config = dict(
    n_layer=13,
    routed_scale=2.0,
    lr_head=0.00874,
)
Below are experts of layer 3 (counted from 0) of a mixture-of-experts language model. Rows are named gate (a neuron's input weights, with its number), up (a neuron's input weights, with its number) and show model dimensions 0-191. Each number is 128 + 32 x the weight over its row's rms, rounded and kept within 0 to 255. Numbers have three digits each.
Before each expert's rows: a language model's description of what the expert responds to; "mostly gets" lists some tokens that are sent to it at least half of the time. This comes from a sample of Wikipedia text that the model never trained on.

# expert 13
Description: Word-initial consonant clusters. Opening pieces of split words and names, often capitalized consonant clusters, such as bl in blend, sn in snaps, Kh, Fr.
mostly gets: " Bl", " Sl", " bl", " Gl", " Sw", " Ha"
gate0:130175101164137179188107077086121117133147113156106113125112134113192126106155148084074152193103067077140110186117168130159172099202145079120144104125119173147131134096109059139199090124143115118138156186106132143084079155073142094093112109126127139188159086090094099131130141095196164106142114163149112091105156155168195149144154190171116106145119213079110139185189178141152103141091119118110089133120105081137088106075108152126188087144124158137156119125103114128108138125144166147158123134070161118150123142097155104091166140174138152145078130161150158108130191129113136129
up0:162083139125138084157145146107136128077115155100109111139076139190130186106098127138131102115120176132078118122060137147133104117088157102125097146209115124110150146148156116213158128140249126131143112203229161090072115122119169107121164116107147132150135155157102113106123076112147104103134138148189086130105156117123121070136078126153126132113154137101151121077100125140136132083158117140128133122134121145100158156088130156123103177158107131088057099117143124081144095157079116155153121146178065137174145103196103124140113053162149098191129090127053144162128180130122107165

# expert 20
Description: Name-initial word pieces. First letter pieces of proper names and foreign words, like K, C, Ch, Z, Sch, McC, and hyphenated pieces as in aide-de-camp.
mostly gets: " k", "-c", "-B", "-C", " Ph", " Sch"
gate1:152207176160155150124167151121120141069159123167170111136147048140113086170125141119144158132145146117098127162115129134100135072173178131135106131119090171133141092187092154107154198064108147083093104101077064163126196090096119092155127155123085109139145055203117167157146130162116126116076085151154122112174149100164138070140100192109155122112147125135086123112105129163138159163137082178119132102083103151106163217149121149119104177118159172077156129144133149152120123198174136121162152088114153107169069132166113098139084128091120144121116187124110170121117118131126171154
up1:074200135124152095159104108135117128106090146115092146102146133148120147163147096130188087111118111098172122101127142081136141123079138097104107122113105078096132102105178118154135052106112136135137126116103144140110090134115115084082154090141119176172086144062154084164136083157093076127143181099092052137053165133063121200108131108123120184172153116077095100070134157112098069163105147192076113140169119131130143154069130158117092145101126077079092140130099107156100105066117164178117119143162162101108130116087137118116086150157096165130210068131156132088109093095128104092

# expert 38
Description: Line-start list hyphens. Hyphens starting infobox or list lines after a line break, as in - Country:, - Kingdom:, - Losses:; also hyphens inside dates.
mostly gets: "-", " Additionally", " Success"
gate0:119107137121140096113140152157126143150097103107080175121125178120201109193186131104128067128063158107130123168128181081165159171138080162131126127118187096110081115079132173126099090115140106142124149127090140092131101085137177147115124062144154144158104115157153091121110111102104099049122063113147142165175141109185086172169104139169180185170065123163115110110132110137100148181079114143076116179148100101178108111165121153109131147148068182052125093138126153154099118155140150122164078155132139182133161144086091162147145087157146151154093183109080135148104130081089146146
up0:089167120102110118149169134096093119149118178132117168107121143154132118108153134117152199098147127084104102130046183075141210160157118115155194154132151092123124117138156106099139079094140128124126089189112162128106124098157114154076084144161058110158125098118139054142104088065144113061135080154138116099141116150173133155135120164124168154155104102118136172165139071120141144126085121229164131108108126088163099151211168168150142147104128134130076035148150131146056100117151092165157111176150117085147164077143136144172127173146163135124117101129109116131137172153095106156

# expert 19
Description: Infobox field values. Key words in infoboxes, taxoboxes and list entries, such as Phylum values (Arthropoda), ranks like Class and Family, occupations like actor, politician.
mostly gets: " Website", " actor", " medalist", " actress", " politician", " Animalia"
gate1:202096084138184154115130143165140105083164084092057118129109137098068107143131134150151099154109163133098120166093078124157159141096155193080142099107117032103127153144128144088131172098161084129064144166136119146081131137123136151103130098129065072127101092128132119114121109193133144104151145109163123099155081096116093130142098127102109126135147116155101146093145114124095098214153091131131063112131162093106139137126128100142142076031144167173094069165075099149103162090174083155108088089156091166093112138128143111133137161122114106107197095133205085118114117152078126111
up1:178081147142091139068095127122103136140101157088147139128167145100199070095145051162158162154116109119154167055132114090166149157078110156111115086096117170121094174122151148120154081079094127136129140129127193124109124122149125107166120126147145127111146073111157110148134207146112132114100125122124131091096112172189066103075143142148139111091111125151120151129132151156081156142070098083110197075084111126101075100100054142112222077138109134141128136139113058106125157066158127136152166124162114099151149151138130063091128094108086176088128181174123126173141170100090118124